Weights of a small mixture-of-experts language model, trained from scratch on English Wikipedia: vocabulary 25529.
Below are experts of layer 8 (counted from 0) of a mixture-of-experts language model. Rows are named router (the router's row for the expert), up (a neuron's input weights, with its number), down (a neuron's output weights, with its number) and show model dimensions 0-111. Each number is 128 + 24 x the weight over its row's rms, rounded and kept within 0 to 255. Numbers have three digits each.
Before each expert's rows: "mostly gets" lists some tokens that are sent to it at least half of the time; "raises" lists some tokens whose logits its average output raises strongly, later layers aside. This comes from a sample of Wikipedia text that the model never trained on.

# expert 27
mostly gets: " listing", "History", "0", "9", " Turnout", " prior"
raises: "-", " |", ":", ".", ",", "th"
router:121125106154115108172127159092160110119123159107097109088172121177137123138133110125138118122156129145124093107141128112156147108109115140109141121135129095136091106122134108140101137153170141118120136170141120076112132152140110164150106149146126083131104134160071108131127125137143151163137143152132121146076111143086101094103144110127
up0:161108092125120139080173117151144125155104104122088122151146136123166150181128125145141144105155135097098106128113129146178103115154135120133083133121123129155121138122154110069138146116138117085142116154131119135130114120142144134152116148083123135129150172119124100119118098141103169083127108159143164096121149107127097128143089180140
down0:168097113135090129100123119120157138130123086157112099141118126122132162111129070143140125125145115096166169195156099120163066135146136108110143158140115109116143099126163128154142081122104136108125127123161128099176118107124147120124133158142162118128076106147142130128123137080117150173110160154121091192132121122121089136119141093149
up1:131097140168145175141086127140097121140159094132126125150135095152124112130120120128110122099118156130163134171133107108140113137128145184153098110159125131126120124119173132082111137107118123115120128127100193144137130131087109118138111095140159099076108122110086112127135125119147133092111127145140089150081120159075115133126126133113
down1:175173118145126132126125096125124131134154142097173106120091137128124127130110143127100165168138148132096136085127131128185147159094105125122131227105124155141106138127181152119121122111110160134139090133096132130127118143144108124112126136139184116117142128145128116101123108127107134160139128100103143118139127169157149138079109155099
up2:108143075121149109087128152132131109150137085162103110102104109144124104129165154144109122107162113105171101162106152141104131128177117125138127145139121136116099114103099193099141146110110168156088149212121158122120154104137091130129093121119113163143141098092093109122148079105126146146116102153121128109127115153138110157126130137122
down2:163135166134137124117140112105126164209198106099150160168132137144143160137129129098129153121136129091141133110159096109127155188143149104131112146103132104184166135163149140120150108094166134148114134112144095149135114073119103156127155107115151120134116144123124135160127127107125084137080129184141139143162123124124129114100144119135
up3:118137139118137110115144101118116139115126166134161126105143124127156114153106148152123130095137121174131146103128118135158067131095151159127141107170131121182116136164095092144142125124130098146151106128131127158139138098130102168170154111122112144158134164144115115117130108132114086114125117187121088121113116114163100134097113121133
down3:151143140133122174126140104159132130109105127163139112119085086176098090103107143141148118141145153129153129137122130100086184121145131176097095174122193147126156113106107149128136179107127115145163107130119153091082139177116145078136095141122167146092131140119123164165094109148144171130166105098126153128101107146106158097123148114125
up4:118118137116181148101106096032122137117089123132106140136153116126120127163109118140142141142132107115102083093162100120114159181102157137137113124137150175124157145129159146163160162122165133119140159153170169157120126136124080140121153087141120116150095089133115123120152132095151098148100142126084120109145127119076103096133150161088
down4:145127128139135143144137180134123119142157121134109100084106105076160106126130172150167087153139182126136111144100130147136088072139148146170139120139129127130132116134143145084105168105145113105055087096144118109159149111139084124115087167195160159075155125115130094165115145126153093137141198116133129197111119129136157174119147157118
up5:137146109139120129101144090117119141140137143106116169118155110140154101164101150142130146103099105113137145126111121114115162128132155127161147112139123139146126126118134120116161136116106093105120157142121131153147092106112156121151108150119081175160160131128144128102158118125118099094139128124151127107136175126109112146169140075130
down5:163100092141141131110118162127116169154134115153182131171127135143092154091136122080133129150144130096155121155147127091142149136151108156048099145120135137122108121155152108106143132109127101128143130132150124142120122129122114133132110117128123110140119138133101108090128140105131140093114123134131150161097136142154173130159128161096
up6:123156104166134119147143124127132170119132135094150177107145112118139120105102146108159100147135170176129124124154056135117101153156098163066119134165107121154113105136064122145122143112146114146122130133130160171157151136098108092152137112144110141140148122109109107120080137119129137145131135103102147107107097126126137103132150113095
down6:172171160074109156095099091120121123127149148093110120105142120141134125149130134170131146123130150077101101133065095123129182094143136138098144150122121123124133184118097137175126144148097129104135126149129128129124112127123129164152112101090086141120093110127137135165151140119136096136120168134119108123147151085094097142072125096105
up7:127138157154126145142143111093149160115103111139107133144122066097138118129100125119089139110089185169137135115133131144111195139137128159086119154107092146149160134143127129106123135133139139105103148079133138157146132169144091108187092052127129140130099142096143115175117174142145141202106161117132113144107141123147139096151202133108
down7:149165170116144147147128139143117121097111135154137140087209125106110121164104091136086148110116118149142136128106108141105162067098136123143131120132148111138117159139139158141089090104119128143103089149130140104139120172126089115103126107144173122129128082170144097113136126117130095151145150110111148133057139165125105140076113134155
up8:082135130150114124159120140086086130142074090100148149084143117201162126110145117107142172160116185160098086149142095129106158102138129131118147128142123108144067087097119148111111107122151131115143136123134138152131113076106115082154156136079116117107131147152119140121141116136083121151136167094115154101128077132107102117123138159135
down8:108107146125121109172108101114072120132101125136143141176155160156118108151099125153136121125128100111097108124140142104184123166087158123116168127120087103120150173102165125137101127137092140141141109065089101108122120170117134177122172092119113112117121080103133131132122144155129125131087163152119136101147180150166127123153141157107
up9:117112154123156125146108075097118132138112138134134076113178128118140105144142086140113091148119109092164161102139113152107127093107094133137120146137124106169151135174148136108135140141098154136165091172146158120177134158150068133126138198142052158140117132125089114108086125100154123075140147109128118091128141149111108135106096159135
down9:164109132119105154086119126090091123143118188146180121141108154102121146112148174087114127123127140110154062155137123151166104145104126111118144141114161124139113086124134132134158121105108121127107128116120159099133148120123128131146077123125132134123135127084136077140092165142111155154093107149146184201151135103128151142160123142089
up10:136099089129148112127131105121109149129160125146135112074120096098150132132090120097140142131128135118138066117147097072150126139115101124120109099140145132110125140127097119091159110100178133151084112156125146064074116155157131137121100098068112094129144120146106112178126134104109167137175110071140134139112123172143136127122122152093
down10:098118142069120129121106148138128151156112114125129110102108138155088168109143171109124148152096125090106097163138152096091156157113127119145155094158150128162153044145123111158141102108082130114166090126126112162114112097119138107125154114114142163130152110158104120132132158118082081150131139138086103087168104119122164115119125125141
up11:153134127094127156153133103129120110157154096134109197147101107123111140095137122095119168113117148118074130123121098161162140106117104163146124114124138083099109084116151132133142129133116129124156096146118148060137105129173123093135120088133147118157127156151173102152117140177133109191109119173096123132161145153129111123131136160119
down11:125169070113132139128083107132098147124075169137152107126125096174154135165109144178151114125150142127163123143109138141087158123105136112133117122133118121129121156149103102101135084122146144120154123151082128144136173092124069150117122140121145132113123127077111128128120146134163115132111160124140125156117161094131098117100174151122
up12:130097127134113135141119122090171122108102133130088107114126143126110108167136118143155101192102092138130121101144147097146125167106173104133127153084138098178107120138098157110111137132128150080127127154131094137135082118135123138114121129166124130112146111118068124103139132129133130126153142147116133111145109141123143107106101131120
down12:115106128143116135139120111151077137129133142131112117161145132134127123120135120139112144122148173132171113118134156128145113126152160155143117161100137103125090154141117137131095122146128096152087147153148143164114122111139162138111079142075139139138063126126151117162116129141178081158109121105138100106136132137142115137179159120133
up13:138101114114166138119088144117137129114164112114141139132077150114095077118164134141144138144139095124140121144140124162130136146168140108109126112112093109152089135108123155106091130128114084136126119096142137136107125139141127103106116144097132105143113138136158111166130088089130111108096093156120173094173146114157146089159183087146
down13:113150107132097173152107133148092113105095135123116150148114106127144110131143108111191094135127104097113125091116117127126148133133152111153157153076157118153102119116115118140152146070111100126104077119122115127173100116107136134133118127171128168118077130161141164153116136129159118139133142126131104134119089084100105174124112095136
up14:096087097135128107145106128126100113149101111097078117142100135136200124137081161133102106112140122118122134097127113139128096167126115109136099105143102138134090094137127124113172095148114127164054117109080149129108164167150121132076131119138156135149113102112106155106118175146148156138146137101146122106102115169134097132153134154098
down14:133103143134128133074147132084129077132168165155145118144132132073131147124105121098133138158098120104142100125133152127131110146166126113120090137149147134134123071162124121153069122087098078143156146133105158134098088114124102130052102136129119152097172176103117175148129163137130136127141136154129171106127121107158122116145157127101
up15:116178078128121157159078139095108144109129114112122122125168142080158117126131171162149154128114114135083136176117104103095137128131101141120180151103074122129121124130149189130088125133105156148163094139118141138126161107118113177158097111136142085157116123127103141099116151147141130176161167124064094144133126124144153141112149150117
down15:144169070105137154155189120133110141190133091122106158111113117143097112099162114065098116090102115136115103112125162165141134089102110190143136119134178124133101126096079114107109153140157152134135085136146120070112119135107143096124097150148117118143140109092133144113121110110139145098142086116108121143136128157107131101134142124103
up16:102121135139138126098184131123139112153146170161106093079144128141126142153096119145131108139120164117121144108153095096075147095143097133127177123123109139108187132100163133159164112149106141134107133120110132154146186162124124159083143134131166097131127165114099101062127137126134078138141156160179131120129120148135111160133118159114
down16:123118128138137100138130167092137150125136092146167106133156104119117165129120124118076164148162126135128184138118138148132143140080151112138098126093113132141111140106093104155091148123147095122130130095190150118123095112134104109161109144083153160106189153115175094130159083169111161182104086141133115155157114112143112151134138129137
up17:166127109130104108116124135145128131137074122169126158137158195124111097128140145091138161132123123115072129117114091131126136111119132125159089163160133098138109156134154094138138149091099166118165140163153093159107159113119120078155138124107131099103130163134083072106102132136121100141101157129159153148128131110120034113115111138127
down17:104124107172124116100132139174125110073125132139120113165118153092102158111150123171180137133131125084149142142091171116119098156078124105093098153117130111179131118147120132098135121134168141093123121108123131160121131115136133131099165118105099138086112109144088165148093071108133154166124123157141125185088116156166139079131157127151
up18:126091134120111140171160119122099142136144094128103158074131077166137143130154143132158156130141156108128129139113116107122126134134134140099158141132145110148157153134155126165124166143132107174059115140117148134099059155155088100117149039121165118099116098163118132104135140154135144149124138141105126118175112093135155138142127097114
down18:091139111169126154181135114111139147125161112134140107163136129117109112103085133112108141121095099149158103143128128095135112133153117084130151066117081152116099106144104106155129104158107132126108126107098131149137101113140074130075102160127115124124115102090121129136123146122118108114089126128126104144105139144193071151162174106107

# expert 14
mostly gets: "l", "eg", "9", "j", "ag", "ig"
raises: "3", "5", "4", "6"
router:121116116158142113129161134055135150155165148150149075108173119133127121146177121138155135094127117157149096115128085125150170097115064121129184125130158114162155146105123106086103103120180123135131142142143138112132155151145098113113117136115150102164111133154124123087107081111129131184136094117128170118127141152093122093125157102068
up0:083170103160130102125129070117167142143094145139117122135133156086048124089099119118137129154096162145128158076143108115108123142131110118111130130140114158122158121124122135107145146182085127134126106133154143154143131169099114131178145111147151113121103129105094088115068138120187129107127107157140133080140173121139105155142126116129
down0:089140192109111133110104128125115119120083135098167095127131135117139106112153130112120162126118169125133137122119120178122087125090147143100085153086155102090147118105135115156105104145096127120183150121161120105090138128169131126130128093124122170143125152117109125123124117104154107099113131117128136105125087122122153111169154116141
up1:149152089103129116135108141122111201155167127122104116131100120129171147134153118125155086126125166096114138122154119129150129152091111119111113122143143116139108129149177126143150129084167156115095100114155118131128137171139177113110152140131098149120097130113111106109159105055140117115154122153091147138149136125116135164170100150104
down1:083145144144120142139095137100112118101173115124116130133119163147115148106147111128117117109139074169105115084145103136097128155166124113106115115123118129145125155181137176137067136103135144151096126155119118157098147121157137125098105129042121128116106128142162114115079122168105118142122123112114110141158136139151115127160101133115
up2:120099117122117131116145122107133113169140079146102113167139115094134098119086106101117118126129061108136161118130065085164175096139124085107150140137173100135147161103166124140088156144148130144102124135113108131118191145104114110131116131088102104117144143163105104097130152090162149086114083124138125116139091126151130099168144144129
down2:153113136158130123137107135101123191111134146176156109147145120126116130155122100124114115084133138162109139135146085160148139127121091130151131098088137117125143122087134113128147144079116116115143138207112151118126119111158145113107158118154123120147094151140139148125131120133115112073146123073128151115116111156087148124143114125128
up3:124127085126148140083135119074125118150113165127157138127144123113115130149118133144128152126152121104105083099118129136085158117113114107133121143124144072109164139129183123105155101144136130116119102163095135176113120113147119100122127139129145151124158138110183127093062112122118126096122087108105164118149127123138136131128115052129
down3:098143147166119177121131160099127103122133113119147170119087142178140131126143123134169115102138099151113121144128147152152133106105120169140108115128117172106152181136108179169103108123113131096108106078148164114170102126129107108142133077102141100127106099120121140161153101095112090149168169137118130088132134152156124131122131092115
up4:169144144113153076131086099126139179137170118137124099131132129115156074144097125126159155106141123130133153175102154136158108113115127120151162127131165124095126120137158184119138118151131104103166082110161135168089105146164126101165144086140138128110105119126129143131194142134143163134121119149125140152102111129171164164147126148094
down4:111127100134081167146145089113136152135157124130134135110135133164096139108143110148132112109101125154117117180119133143120086121127112126111104131114131168123144138151148119107143064148162121113120175122115120125107145122128133124120135113125095104200160136178155122096112110114131119110109132157108124085109159112122144164142134132217
up5:118125088179140149107138153112103123140078141145124138122117082098105096099124161118135097150164167163113133107111094094183130141130119122110102115147158150180166121124109153110116127108110129094095087100117156152160149161139126098086088118099136155097124162137134149138149102166145079162119101142165133142110156132132126144123145164108
down5:136117160154133098164122114131169118120116125123096089120134104142133113138124127151169114124138125079142174131128141143112168056171167096181116097156140125079113133146193071126100169161084171152103096110123093125159099095140116134158166098087089123124124107118107123128150162116125125098125123114161100109122111146136103112103151097122
up6:155133155107125099124158087075142117146175130082135101170109099125110151145119095173112136144175116148172111183139129133123157123136120150103121090100154140115133131096119126130111159121155092113101128150134154116133139100134111092135111138114120118124122116149144106158097095116168090135074074122100157096122117109161133143137114127130
down6:147121095112178144106082118136139123143116152150166162153101107161147119101121168132167080159187157143121110118134196171118129158103118169102119134089105169150154101182115138125093149137083099168133154120117123109143064105169111107105137151138146130124136122137100125131111137098110111158102149157129140129126190122139131152141152143123
up7:133126101122116139163146109138105147187140135133139103103147089124137115119132118113135127112124147152136118145131083122131145099114111167134131183126169132100102144097149170161108122113105140099081169112135112197144112094137145117131158144148144133163105162133134122149102106113126158152121132118135139142101105168097138141141100158108
down7:084125155113112098122149128122136108132088156126111142149163096117142085173146154133139072121159100117172145098119161144081055122150112102121127141120149158129102109125156123128099124124138140135140116137144116140129145130176185144096125145146142119109126120152103106112105133122124134144121164098126097142159127130142067142123098105093
up8:126129123104112099122130101127130079144123104110146159183119113104107110118141107144161127103118143147151140115144134118122128077083144116115143136156116083105145135122109128114125121138116155131108173099089121157118138109140133158096140134138127165148145179115169149116140170148156086143097100127117149147144100150110057120100095132100
down8:091150139107119133143117139116158119097167107166140133127172182095119136185170116093115083119091115102125086166127096119116120156126095159121167137112137128134122122149126133175118131133119135164145105087098126140132157107065114095146114139111174114155143130093121168098082147116121110091149115151104144164132123118128156096149155153157
up9:156194109108184141132196142133139092092120104144134105086091131108133138116143184091089156110094092153116130118096157153131131155167135125111104124147114089120139123152105140152095084140134132120146115164112098120165119179157112137082140164132122139125182109139131149144123091153152166154135147098103163094143144119103118143133123156126
down9:153148096138096128096085115174102107090110123161134150161112126137099164104089107153110122158148131084134141118146153160118121154136139109094158118141101132124131094167170173105155148127097120151149123140098140113127131162107185142099108096137134135136149138161162105108155130109096123122160158184119129127109097126167116106137124133124
up10:130121088103064115112132173178107135138132135157175167113167187160106077139117102167130132158145139109139140095148146158110104091140123149119120148096139125135134145152152127152132156135126143115152153173151127120106100117095132157132123126153115152123131132138143149113107182127087158134120155127118159127147067134152134157191132128148
down10:129127134129116168144154141162105155099135122126124120096081111138151106078091143131156119109132152086147111161074129149161141105099184112124110131134133106099094118129156072159103152117159139112151082129120109098129146101114131138096129120131101117101151131094116116129152148104153117126143117132129073162118123158106135148097092144132
up11:129097099096168140135118108101130119135112094103104127116115111154127127100101117122132106166155117080119117165117111216145124131130109159183137119114115097131122147136113164133095104104080111091178117113135119128153154132140151153097108128123124111162155175132110140171090120090115138110136140138142135125145161119125123160108181130123
down11:080163134144113138118107080143117089129103098110136117136091121074129111128158142141108140118113105135113152115117084101132162084146143133137108116119111195126147105148132095133129112124157106095086121125148106099154115105134190127092144191135137136127139112138110104128125091170112144128113111094108112143112115120119114115121098125114
up12:141135131163157150106110108165115122146103178127124114108140132138145136124164159133130141094135099119102133157143115128087138107102109102112118137151183121126179105126158142112098138098151119101110139166144143107124119145113140053123150138123095166113131117120093152104109155143146123130097063130108162122097116125138122098098155100125
down12:178106123163129136193108150086129079116186104109113109129151147156132166106138131110105153165138177113150102132134079135126127161127149137125128144139109134147131125114178105128149120128122116141114127127133127118143147146152187145136153125155124089142129090118154125176138132163205140097127116112115125161149112093137142142092164125157
up13:115098130117078115105137101170150145124152110092127126137117113144161137151115088101150124149099137111143166122095139136103120107150140137129130116098100102129134129114147123147127121106141156135132164142105142167099138086138139143163144131142127095185157107125124128120149140105122103122149129104109101146124135162170106129122130106174
down13:134083135120137127102117160138122124104126180126125112120096096119139115139116167166107140129162108107146131136108139149124180149146130090066153099108144114075149152136172126176114103132118097129140143169096122141159139118132131135136164080176080100103117107106138145139149157134127112110145088099145087097122124133142100095153111135152
up14:133092166099104096086106127122098118174138162135139162105120142132126129141132181142087158101093136076102129101116116126161079116135142081126083119119129148145066138086121128168117153147130113184124132143145121141134110162151139110118128104129134141115159103120138120107189148178131143152142115082130064134147145143133138145102153104138
down14:124154131102115094112114139093108154115172117141169056136101085145097175162120113145098116110133113123095138118152143141141125136117157117155136153102109134132145152147129156129118088160121123151137109181088136159091091144129116142115133160140136125126127101139115141125159135106141129151117126087098118163120083116142092145182128138137
up15:128096135121150143109138135124125153138135125138132130111163140124138155149079101157175143122146116102118122113103146155125151159076105090097087144124087133177142179136107127146133158166150149113113140078089118135076082130107157141121131094112150160162124147158115152120108148196120131089109145133123134095137129120138158180125091147122
down15:174119137125086141144113140132120152115133120128094110125097138096096121125129100132102127143129132142131152109112121175116165123121073115148121142134179127187094131149125147122122141124116119106156105162192152135113097088169108160124104123134129130153152121149122124144171133132136129178164140121145112144101189141126118100125135129143
up16:141112134212103155137120132138135160125117121113137121127116108140150156155175111080149103134138108151147105078144120137103110118111123110135133131135112130159139165120126170151140085162121095120126128139147163109093128107124136164098115145134098176136161068097143170129123130134137087189145094118136143111093137156134171118122111134128
down16:079147114103096141097169140165118143116100130101164101152119167171152111121093104124128139162133151113101147144146134121136114079107129146111121132084156117150138147150093144122122132072112117119104093174105199153093114163147174114145159132126101140122075128129107155083117164135115107152181132144132131134099130127109103097107134118131
up17:131149129122113138129128117122087120089112094117159116121094146094090152130158112121125100107090089140116111138111142058103153135109140126126130124139148130120137143124098157102072142156149107148184149107144153067162127142117112131085103108145112120112117126091150109129113097115135094137104099099140134165139129144152111127141171097157
down17:172128138088092110120108134147129137129145098147155147085168107109108080136116101088136101148144118128138134177137127153105099183141130121131170173138135129145128116125158125159159132106140111080122126111107150088157132116089000115172110093148168118113119145159130093141122121092107114102073124144136139157096118113144147176114119105110
up18:107183158116120108144095091105095113080091112158135075120135170132121110097073132101133160164150131117162124131172175150098121166114119156144136087112146133153167157132125105148137104101119101120083131120132065092177142167127167144139150125147118150166172126124161104163103112105149125170111100141133120146152111167137108095155168112138
down18:133130112109138139093158156124146166139113102097125164133180136118129126128113143112138103142116113128104159138153110138129131103103103140127098137139142119187095122168096149116072125143168153101155097142131161156137093100129103135117136100117141128162168145147094146136114140081138097164129150121118118116159123099104102150126093125058

# expert 6
mostly gets: " Clade", "1", "No", "2", " UTC", " No"
raises: ".", "-", "0"
router:058102113113088135132118135140101100116125160106139100105168109142143157155165120151158056118133170127144111126134097136142098137135133094138129105143139138130146137117145125076111099150144163134117120138109149089099141149132098123175110107145130130133141119156099134141139125117158124143118152095164159150115110118136123114109131068089
up0:110137135145123157138148126115148087148150118120145139117134119151119123128150123137107135119102132105143109145127125121133135115151114118129137140140115132100126107139122153188166122129043135153114112144152088138131125119156115107102138116110154147113167132142126155139089161147125117109127104119149094139143116169113141159124104129117
down0:162158158145121171104167124123109143157111113116115114149148158147131158151148150146124135138144123099118128176139125142144150121120133125152115156143088135113118130120108105093129154094146127115134117137116118113123090105128132118094124102132128113114172138131167159104088153155123129112086112146097127164113120084130100148108134095104
up1:085104142123111144147140129124121127114089126108120103114137128127107112137101116117167092164120088162152121141101157134187132117143145154162093121100118124165141144105123101171095156123120162113121138120098114112114130141110089134106119161123157175145123139090135105153148147142112104141121195107110146101143085099125118099126102126120
down1:137140097112107144110097116137059112139087139093145159115117173151098172105127161120037130089123125098088126111105133114153108157106149136115099134099116126145162128127139072133181122189164144107113098141122108111133161081115056152117134157133107174132133113130122101132183114147152114167145085154156119143109117176129129153124139126136
up2:130184125114130101133174129156101127135149112129108112163178113116142124057101113110156147088147149158127123108124139168118125100153136127111119127186121130146145132139111115153158124101181118091100156157085113102114152133136143146120059114165132145128093137144142113151152131134113098106121127095157088127127119150087121153141132124113
down2:181082163159105134080115134128124169143095111134123120099119096149140154084110137145065114150106133108141110134084163126176133092113149150168101115143136116075136108097151107130123152099129119146109134136154102103083109121102139119095144104116069156076154145133116146145114150165108133135152125144118102119154156062140140129093117091173
up3:121141121131090169108078197133075164123113111138141109145125133103114070107131133100115131152098109079101144108130109150146134159140125134148145133117113159169123161155090125143171053118119105156176093110131105150128143168131169107111126171104131122131139178108089106179120115124131110119115160160067071165139116159136116121130098144150
down3:125126156130150153093139127116110115175151137124152136131155203120118158133142118129105086117133129095144127143133167164121165171153105128130156109163087128111118110133161149131162136113119155152146165152112122165103087135120142139108143128141113113152101106146086119136174154130132148119130076138126133141133144136138152101115113113100
up4:126174129164120090122132097123150164090169063125129121137097130099148121161117118063158119139112147101147104140168151128169135126092165119152134130109108164101120160141105115082126104139143160111139125147087116094132165098149133123154163103170127121159120159117125134102128108101084118129107108155087147132154143165107126122133101108127
down4:123126112130133100168125160180135110155143129135106121114145126134108123146121159143111123118118109131155147107119094106119159154087116163150136110151111136135147109133150111141114117143132138178076122149123141113139105058131069127198104088089140129060123070132069130104118132129162092103121136151096124126111124091156110105109113133159
up5:097110105114150113091139115161119119148120108163130138135169108135145183082156139180102115146136151108145112137101088127164124108132122140139113141091123169158120136104105091078134079088136155152114114115137171166109132092109108148147102156155132121150156111095138161124097126159103125118145133129115161086149146179086152108173098084114
down5:150117133125115094178120150104150105142090119118122134134103123142153107148168143114121128105127122098111142121068169150113096099121134175146136155130120118134113121115114141143115149134148143103157111120095176117125121150179089121093165093102116150128120123194100122139119123109155119189140098116120166124101120154132112065146135125112
up6:131120124119119158101137082098169073146130119148151141120099165100086124119124115170150106109093125086152156176121098172070106089101129147105153153164118123134133156119150105121100142122156139101132095117170147137123137069155093137164127100134121177146138160173092115162136130126163131070154152133105149119200122126124157115131102144161
down6:144159130116144100150110136173138110146143100092112135164108082132113149117129138130060113131135121137177145086166148151121140123098151084093108103133112117126128170128093089151144159103101123161151145098085134162115161142081121143127134135144147106107126147090136109112112134130129131115137134130106139132093118128145104097111127156155
up7:133109154139134146101163138135140161133143106116127150145109120121167127091114132126137121124088106115103149079092077125094116207151118098103101121172190153156121144132141099133091135099158187180151123120165120144105135124124122085151157153121109156158123109138136183098137130139140152141185136098146132088113112161125105111133124103130
down7:102131071135120131159125137091149145137127148145138069160145123166150117105124131080146144092127142124125155101163126136128148139119143151121071101101125136100072114133129130111108110129095121112129131112121118106175102129100045118116131168108141085160176123144135160155162162127122142117133120114128126146117131094159146124126156161126
up8:105122135099168046161115080080154117109114126149128134090163135102112132166077134123125105130141114127103144114159158101122099123137105176120151110107101154123157140145098102133131116104121152113092125096146101102123091146080144148091139106166137132115125093119102121133141140101180130126111114133119127115131195134142125121072112112166
down8:133133149141132090146134134116110121127115104110129157157142085130168134108080134100143156133091175094159132141118118101099108114102154125125141157114100083121148155119125111177139138171125112144154089138135161103115126081116134100134138105116103148158134162080101092123098160161114105123091107095122174080133151083142098146150118123121
up9:075115117115149107139080116118097142103108142135149124122108150151120113109176180120148119100137118154118143136057160132113118146123123158127155133122115142124093117105101133161152117151141072154123105143119123104153143133097122158115102088123107143172119137136085112106100151141120144136108089129135124169144173170109136180121152130163
down9:100129101125120130141107135127143153130152106087108096155146101093138122185152155130132113143110129106186123130132094103152125110173145169127160089126103162121116128178137175111121122080128137132149089105112142127102138107169159112127143157095125119127135117082143142155131185138123122152127152132147158151149141129109133139137145150104
up10:117093130165115181160108149115113132136121104155148105118103122208133126117130155109128171110149122128106148163142124155068132114129114129163165124107143108135128109124124076141098122127131115128141153137136106117143144146105117128177155137107140163138132101106113139147154131136146091142113104128097150100098143106130152109105096094107
down10:153130096143122124127106100174128121122120161139144079116165115142122127051113145124138150147159118118116171060149107117196128113095163127125124147114123119133099143106152166079130089141118118128161146147121118131129117120087157149129159125139111137152131132120141145152156144140131086121163117119128125151096126127123159126124121129118
up11:097130153133132169120094127110124155139148135156108109106087155112129154174128171095112134128105107121123117089133106117135132141162194098158091133105157109081134115135136127109097113111154139194109118097138140106152086136134108109152084144150143117138075164092109134109141151073177103153115138172163103190135082126114060115118162112151
down11:159097139147144125103144153121083162125098114146157134135124149156144136086140127175130125113119128119106133150121134117091120111138100148145116124135107112128092122136099143140131129126111116127110140150157124133078105166119089132135115130107128140165112151152136121141153111117130092148076111081129170137157120089119128148133103146113
up12:128108113083141112136102107106115093120107118111103117095111095173102097117127103141126064162096122220067127122150092171152139109105123166141099159113122118103147141085105121104118137051134118073110163136149086126141114111097118128151158135114158131092101098079193113155158162102174145098120116119105094107091139129159113115134100170106
down12:136142143172089086152108116123108080146166136113155101095134128122094128156135152137131160120138124119188142130151137137104128124103158113159100078142129136092094135090183125136083132189190132108123067099122108103161175103130105157094156107147124155116160110151124135105106145147125137122093126079087135138105131132090112135143096100144
up13:137140147078130113124094174136116091149134118138164129119113119150121152132126127136105071146114153147109122110127117125098119137155118099115122170170113173103122139131159133144161095105115131154167117076109153159178134132137118118124064177138110092151113086115091142132133138136097155135140135142111117149108092091167118081152089157133
down13:118150139129184148155130128158162068130129132090115073101114163130110134100132118098128131144107101095117111136124125173123137103125147118105105142129166102162092149132136121132107152109174137136152074127102103169148174121112053106156113135122155153104137098107090090155152137173132117110139156151116148137108132158122141128102129149147
up14:126112152120100097135131120112153104090160134128153101125146126126173124096126097108110148135107138146111108118094169081128087103136138148075123112141138144163143123150146195169134122140108104092109128139088150170148114156116119136153090155112155129127116095145110105143129123142197135128121123154142130141125155098109131117094099159169
down14:148077125151133095122125151148133088177110116112125151135119142117149151098107125169132157113122148118139112092131071142136114128135126162116118130110153113124169128104116110145111115099098128141146117184068125078110079128115178119115128145160095125132118111119148118136120115145138139109176114110114140130136123121146135113136107093179
up15:118109135104099147141165135122153139112101155111143120142132104101156104142127093104141147080125112119150108103145130089073153138114128151091146138119147115174106115100151139152135173145142195156125108117117107143108067169160163108097117108137141099080133091148114132162090114120095129124162134096126153119134094141130091117102163162100
down15:100167111111133153136140135136117160164106134073097122177152165165139132095085092134138123131144138089134126143136131118142121152110129129140164113090145101176136138155163111150113130104140133120109087119138097119130163144109164099127101117153087104094091129144130130109176111044122094157091114119127150128062126144151142122079110113180
up16:124051139128113094113098065087102137129124156107161147100100118103142096124124121117094148166138093164119113110157118113183120159169104057148102119127172123122112111115117159100096123152131140152165101138097132099141111127130131111142160132156130100151163132108062149115141098114120143146066161159120118135157111139158120130132135120125
down16:134093132142148121114132151130148167126135111150165129127096158134164118111164141130104107109125123137106096122078140148134107073116176113082114094154135138124161128121122147119086109134061125150176150138134149149136137111137070142120100178131112156092143102148118189114134135090136191139167127114135126149127164118144103162183098158133
up17:145168171165150083129150134163071095139065111149129171165133146081106107162117100080140139145146130141132126111152130120125112138142088094116149119122114120148111173130122113137119097114084137159138116148170128088117104153113172161110139147124174137111139101160140132107126101107137126098117138121137149126155113128167107110136122107137
down17:070129147093136123127108138114170139125129131096095128128131101137135136089153102106114161132148130109124122197184141116167166110132141105069168156129111112120127093156073156127122127133165124077147123149129136120130168141129108129120132128131110113131128161098075141118140132136135159170144185111129128112070091167110153138145158128099
up18:127103136118117138125129139109149133104097104102171177113087143134114149133134064105124109071132134095114141141157170144082136167133133136140121108117127125160158074133134162139114098142131179147135100085130106133144136101154147174142149156101119148125135112116140150113117149112139140163100112113135147124141125164141109209082155136123
down18:143108082113109149142138126138118150113092117123135143105105125148133112167129118111136134121117137178144136100132098130071138154110144119145097134128144070154144155124112097157129116126139157134102100149110145124160113138100000133110115140178086143105108140178164121089134131109115140097101148110121207160160118114131129113116117146134